config.yaml
n_experts: 48
router_score: "softmax"
balance_bias: false
norm_eps: 1e-06
batch_tokens: 65536
dataset: "wikipedia_en"
Below are experts of layer 3 (counted from 0) of a mixture-of-experts language model. Rows are named router (the router's row for the expert), up (a neuron's input weights, with its number) and show model dimensions 0-191. Each number is 128 + 32 x the weight over its row's rms, rounded and kept within 0 to 255. Numbers have three digits each.
Before each expert's rows: "comes after" lists some tokens at least twice as common just before its tokens as in all text. This comes from a sample of Wikipedia text that the model never trained on. Tokens count by the router's weight.

# expert 1
comes after: "the ", "a ", "The ", "his ", "s ", "first "
router:148172082102011153146138157113139182101101185181166147131159090107111119123117119062109109105125141147136109108111170163123105103150073101129205174054050141180147136123127164130144170121083139134149101110172139077097172142152112177114121165123099103178149137096111112136175127131151110145163080125190090153037123114083144130135108131141140119128110114096084147139111108097100131108082133153188147144128136119160105093097097153170159078116177115104067163191133109137119110118096155110132141074160168150157158139155121068094118168141116155136125192107133057090111099122152087137
up9:157157163129160130110085203105111093136106186079151096084144058138151122175084101116154099117081159145133093179209195137094120096099095041116179141107173166147114147126140142163062143071096094114153154148168110135155095161094151091107180132107151110183134079131098134105136128184155109152163181149092115138099137149144119154127077162171155108099085130111129107084141164119113110138149157140155118123127101109058177108156101147155175106100149139068137155159167111161110108162104100080175189140171121110091148122157152172165152044190159120105121144132151136121146160118124154130

# expert 8
comes after: "| ", " ", "==", "0 ", "— ", "Votes "
router:095152132192130131141138116099085113083095153115164153151115093152135164126137161095149083156150127159102108131124141151185111157119098114164115107163090126101093172114138133148076127128172125145130171140135166088056185137091078170125102131137173115122085115130147120152119111117144135104107040164108084217137147097108120105132091109115112162104113069087167131166109039171093146147120129150177132214133139142090146102143092109098147112119116154194063124065144168147134076152072147098116129110112163151129158139072078155083109219146152166137117125167142095181158096121197121103
up8:107182192128081132100130151102105132118126112166062105126112087176095118061136108131162106125123155120112118104097081100122179155086159116126110122161122135137120093128097151134089158146162142108207174064116152190171140181174086143149133159178157168196107080096057106166085163143163124142160130144127093133160171104102116081128138192182098087110104076111067135113134078087122131134134141099150141140132084158176126030105133124100078147063103136182178089115117122162139166174131154139103123101118130134158125107145144172176132149163136169166168087119146131145185090125146160122

# expert 33
comes after: ", ", ". ", "and ", "that ", "to ", "he "
router:156134147100117072117164106097149118091193168154135100159098171121150137101125164116130129110119081043153152105088128153140099158114133202105166082138108147146141137155101114158078153119143144123098193135128151181182054140143121100114137149110091119164188109159093119098165102176155113155129136110128103109105066055181157119120143106101107097082087132111100075126108084066102124082078155158119152126117113158105136130142137155139105143167139135094180125187154112134109157086116104078174073128098135127130130099120091144193155109055088082188133106125099192199091125177172169164
up11:140155179140164124143123084170160177161120107067126175092148203126183098099097193117101107132104102129107142086124075142077124147130104105130115112147126093083142187047152116140099058044148102109140157097081130152109125137144133162097180099111091178067154088167099144150144137134112116149134141144057149161127146030149151067067109166117063098107127114093157117129113119146107108155149135167187165128142175181091097100122127119121149091129122126078124100099174118082141160148090109158143139113098149160158130135146140089110103127186138119171188155097140114132095123171070160123

# expert 6
comes after: "\n", "|", ")", ";", "\n  ", " "
router:082093159126139141108047104171110123140159130105124103111161102141123101169091119153073154120126145138113087137119153161134101206142117105151119151186131112130126041128061065140145150158087143130147157119150104180160102143126104115114122143106148051139126067115110119112072177116149086095154105108141138127100163164160154104046075093121145126142134171113115164133098085104128121127150159134069121075109129140171121052145088152150145180091094166081170154136138156163123133111121122149121113100223118180073116099152099144144113090184139143119051161156127181091123160181109093187
up5:138107169131156103112083117162141139147106105140098119160136095207147178097138150109115159140100104085094138111149195099089130092136086106113176122122090158138125140193094143159099133127086135120119145165161154129115103126167121096095181089158153133135112028127157135100184164146135125128144114120207107119172089155124166079102184124113146165110129066140099094053106156065152113170094108108158132125100085119131142141086151107158128126103143147066080079176152104105069107176095106106128124128153085152172116150199175166123169167061130176071129131111123101080189175095126159128

# expert 41
comes after: "\n\n", "|", ".", ")", "=", "University "
router:132072118136182149094109130120137140149164095112133137186159089143121072153138119059144125120086117129104156152129170164108133127132126098142055158133168139145205093092135109146177121139135108161165046148138090152124114116155123064174126108166130160143061137065202118160167190096131107131159196169089182079148079115095144119133160117168168118181096177087130111140072079149076171124166150129139144093127150094097170172145143120107116145120120100132106137193175067137141136137159106142136158150113147189150117114150134124145092130191140110131144065163154073145152141142093153066
up12:122131139161097133206130090136130126136165177126092074115146122128131155082128171156150109159078120148120206111072134137120104125162121164168098119124092196097074140114100128117137096094127098124195115177057097145073122098215141151139104115153115158107104150139144083164070148114156135133164144122156164103107068184099168156143085119082103137168095121075149147093136155122127158138165080160183190062075097140102217152157099148131180187147134099131130128160113152146111080130106145116184114171169120131176147108118161160084120126173102133127078149165109107125122114115191129108

# expert 27
comes after: "| ", ", ", ": ", "of ", "by ", "and "
router:138102150136137115134146102113102104129126121081080116093084103127120138144153087147158124156098182118180094146137097169096097073133084079098104101209065140105137130107118097161110140115135142137083123112103175206105108153135095139148135101105149126133117130081106093159177111068075110114112165092096158038210105075250111097099165190152135126135171140135070184109090127102122128140134121147149151096148113121132117164112091102136114118122175106137126084219108091140139140160160120092095100062087130112132144132103067098120146102156108073136143188108139095143180121132103150125
up3:136097139170093113174156134140174085166103100092091153166106143127138162084070083097101137145144080108171112146102099175082095117124116149118144138155159162127105070122162117127123115118161098158103170116148135191115120100127137114124148115113167102148122142185159122117157111193140121172097128149093111125126153135171187203091145125103065084135188017114136083161157210166186155130095087165172123153129125097137107149156171100108123100097112061144090119121149123161107119157128117082138139154148178163161160108150100124123148114142112082150094173190121103185220118110084095156

# expert 30
comes after: "the ", "a ", "and ", "to ", "an ", "\""
router:166145125142144134142078154125135142096095184158155071123096158133110105123117074178199168130126129117094145113101178148169092068131132140127135144138191142095084132121146101143218134120130156140071200118097145165119134078122129124118121089078155128065068143140160148127097162105154127153105150083183165137154112052176089120154192184125138101090095100120123187063151156075140080115161162174172175189118100089127145123150133115138159115142124165147130104134153082140118132130214148100146120172186087158144127107101158143095128177097167101120142155125131104106132159141194155091
up5:147089106115141073122180164097125080117097146186124125126162131123151079123069081140177126068091188124137120147160159140121158121170091088145135152112152131133103180122186105149163093058093097139144106108093129114099068161146086113108143164116164124144110190127105092058183150104134101139085155072159105172097095091103167105089099095124123093089127135116151153123130161116109121151116116158145161169152121162100076112099122118159153121109154213151193142160098103122169178129086074109130180098094111087155097212124134107136074096089079113192124162116123055097120154144127135166

# expert 22
comes after: "\n", " ", ") ", "\n\n", "1 ", "4 "
router:139115103139108156149111098183079165134120107082126057113136108106123163176101117114131149154103146111114068133124133154110128148070168115167156104101146106057135135155145136150072120139186175099080166116085142120111130101086115194151120126153119186071172103140152164109143092092175179166052076167133144131139124209175101120110134119145159156088126147077129136136064183129081125162147107099080070064095155142103128154154144115098094153117184109148119197094139189162126147210153109129141144123112140129099074152101090150167092115088112131116159115146106115075069100160094116142
up4:127133180141122164131114118123100133127089149070132134216132081099107135146120073124106116115055154178148127155116146163111153113102209169081198196183156106175104083146140165163129142103106178090109111179141143120203150129095106114163188121079129134150126159168177119155089115131180151137109124144133115119162131118107138120167070104139082169061150174136137127109178081165099135096095108176109158136167155137144136125101190092160109119130140167111145193072116094120137162151089101105129075136155083093211144101121130149145114082180117147097153178127156174135123150080108117136

# expert 34
comes after: "of ", "in ", "the ", "to ", "at ", "for "
router:140112137150122144106122105109143127201152111075123106142143106177111115143140101128092128164125094119112169143107114156118172202177139071095132105145115104159109151116143109125163111109123123094141102079163142109171122154148128122148108135163105102074116098087156159192167117098122119160063044095110169149146159176122168121130156131106128146104170121118109103094087106185077153097166116095155118077106108153144061143135066197143094185139117093164071131177121159125136064141155096182085137181086143129129061078105173154086069174069132187107055156132109091104153148152099150108
up1:083120100124086097120156125079157133125129120112171059062123104125135042170142134149111159164176129162111142095168091151091126164149122139085171129116083114107177107118100081154138152148138146200177171114168102144138161129111169164132165107130106084090142149110119132173188170118098107151111141143189161100138036119115145088139124117074144094092158157152143115092119101118157144092119187140151047175111109082094167118133151112123122099082100091160152159141166172058128145106104069175095125066107088089136179123111133143045165153122149115133130175132141149097074138155158147142

# expert 40
comes after: "| ", "0 ", " ", "1 ", "2 ", "3 "
router:118169097163133148121134144148095082104087110124167087106159116167126119152156153097105148142142106067118077155134093143134117106151157114099085133175109122157154155120114169156143153100102120090092147158099099141081097105138117116098097138160179214087097110130119076169137131118139200098108174116089130136124103087131108087154164170124094153169168080114107134159131075106113106141144082149170138154095088024107103152127143147129154138178115101179112145135119037142126124121149131149129112086117069156215096075121107142133127114042137135132122099113136191100201118188208115186
up4:105134109145132108109112092161123068125149111160150185114081118156151106114174200075121161188168117103151038129119098126106152075173093147116114081140090147155115134142124112126125114051147183107107166117153136091143142076175143103190123131109097078102144148085076111145151076150164172157151193107174139108093188075124103150165054147134132163127090140069132138122122170151106129114179106167139120078164157060145184119167129187149072160160118104134143090124140078149105086188173147168112151162113074146183121142094085124142158113140128104111097136106142104141111110103140128160

# expert 21
comes after: "| ", ",", ".", "; ", "(", ": "
router:143171123075166106110122158091174116107121121106122109142137111090157176134163110188133141147143141128082118128129052092077152169130188072125084135140052118162111122167129120117127113153168105149128122126089147093158191152128105063113137139108087128130129137206110154146121120101091104054061160090072164110102118156145086155132132123081122137138063158163116143077140174154159117138105072092142145177139099131093148133154160148098098060174145100152109153132106185118145138081109145129151182131152136151125141112104168125104190081040151046116094216123142119149122128121127166174
up9:176117095138107206179135114163075123145180128116168127165160163144111192088122098097031129179117123141149146142087093127090081144143167173174134095118157150139131085138180118134146136134072120156102105125123177137121154134128144110134127098133135112124089133117144162142164147117138210139152189107092129211045093130159115165090089114126087187117123125176151126098161154103183133122146075131086117120153125128110137130148168041092132077141129154141148155081143131165167058156201138122139098162100089107124158139132147088131084113080196159115124138141112080190168141123134095133

# expert 17
comes after: "\n\n", ". ", "\n", "It ", "it ", "In "
router:072120114125115135081119145137139093092106117100116100145098100089141163120103125126103123115098045170176124101069078120155132109112146120133151155099210103126138107130175115072119132114129158135108127080134099168134122174104113069154146096134172152157120131132140169103106090173131184152153193188104142116142148154129132138140194130097077130062178101101135132067113133113112123100148147192211117152156127198108089103118151133135098160151096173117120153191181148134130130104129123154149074101182081109115158093127057147089073087118188093131111088105153197101094127145083065165
up9:120172075111168140180127127054128147130164155144115120161167166149119174188124125171123130149087162122120107120078059145106092062103081125147130129142104112157147136186120167117092126120120093113192147138155149138121141178070057122067129114131142119137111115110122140134125145091123126124150096122113098155105135107202162136138187123118104081200154065104150135073225145184119170127181079183096141191124137172126135118099111095125131087151153115131095106086131073100110120126108119059113160176114130142157075209134173176104108138133163094170134112168162128122131178139088120142

# expert 0
comes after: "'", "in", "of ", "to ", "con", "re"
router:145148191111152137078110100165210143082141143124138179079157118134160154092119109086141141097097127036133150125131159022075077136113155108119124105077165115137131130105143152131112164131087107105128092131100041124120119072118189089146152145146084110100162122122123110115143087095142172151092081068167088139138180096120137068073128059104109160154155076120143105174156125155147113136140169156158150146170122130103113154097128082136163155040107164103130173093109155146172130154175137112076105144124127165131105116155130139105131109117159129107103190192098187128093137110097135113
up8:136118107095148155179189091145139163120149082154103146085094106183167135119124086149183132094120134125188144118127064126139094172105150137172170134098164117106138125121126132126149122114081182092163104116214136065083100098134099177108143175099038171121130224124185045109116134170139135086084167142128080203148155143085116106140114119159159155161137122102168164092151137132130099129154081114212069139149129138127137101114120192112134119147116189101137156140124150139108095136105133144147127116141122100173100129188114125072118107152164106134072146130146202124137099098129123165

# expert 3
comes after: "-", "a ", "the ", "'", "as ", "an "
router:167089146169071108123128106186103129098126141174148165109113093153107154117084155152093103134155149175135150110128157129133112122149108135116150114117199106141147125112091131086140123129144156115116105117097114164160147128171211185103120144181095099189170165135116105149126122087120149124095137190135104107107167155093171170134134131122169123154134170124112165142121064182097140154148201174145070167104074098115087095109117124173174143065201166146111087044143093146092094135116092122111212109061128096105137103116169130144175155138169132143179133152105114111221120137196122100
up5:188156053121039104079121093118103178148133114122156165106147208148092128097184139133133176182151124123129138113083161133080106124168104146134142125161102165166165181083085210086138050114170138113162162094094082078188149172110184100151071166079156129123144167160099098111087103124135101163123106105111152166117136155172124084122130092195101111197165131115160093136146124142092129104095121131124085136125125167167095124093156110186129157118128118111084161136159124130141094139109142180114139183107135129124122178156168130097135152110103133118161074113115121140115166085159107188

# expert 35
comes after: "the ", "a ", "The ", "-", "2", "is "
router:149150116100121144107165137110138143118082121183134192119131111166143114137092137088113130110138167130136106116097099172097150127142148107127142124123101127142125145129196137095093137136129129144167094116147128171190114163122213146087159153147117116155185158109107133153108104060130129110111200176086154103087194167096198087120072120075168107180080112137180118158192189169106104150120203076187151125106069130133098119104042117132112103090167175112053148144070118095128163083074127130126112156114086158125132099166178154085139129096168116154112123070135107142167135154123126103
up3:079223152177079166119121187128099118102146179174147136127151112100135124083120136119156122134090075089112083122077125103123154117161125164126150149138100120085140133134113089093118157136109138192115190099071162126189117123141148136132138078134140148115111103147137153097087064158116111092104134106142199082052144125081098072150135115085151137165092189130195101154162175174128106165177066138138112090138166125126102123111133151127130125149079127094103125161106077106112174117156209134134118178143170155108123156109120120117191112114126175085141152129141157134154094225161156178

# expert 15
comes after: "==", "===", ".", "=", "| ", "\n\n"
router:086096126145160137108140084093101089073110111207130085102073116083145137118164096165144123150135093179105221165160132092148120108159169147125104086112131109119102145136129129086133143141110124208110135108165177052101194091116138094115118101141109160100121138130208158127111127137131073085143146127172103110103128168099056136165127131108176135162153136118090133124094094116126127142113094059073144145159157103155151123185105134114103127104126126158132185208156151092147119119146100054132104177169193130087171144075096219111122108137150160168158117096111119095115126091165138116
up15:176137162122119134149112162149139122127103132158138093061087114119124119136140140143111154161176118138114173184138141093145214130186139133124167171112135118103113115108099117129178130170142112113165085143079132062151170156185190093138144067128155135133115115099099179100130139153165112142057126149052085165166194108166168176151167059194080156133117160146128132107117174121124175114136110069094090190124129140115206090169116143151073136150146117191099105135152141122089096114154129082166109145113116180097141126182075107130163152190107148121149152176148094133123123183174124131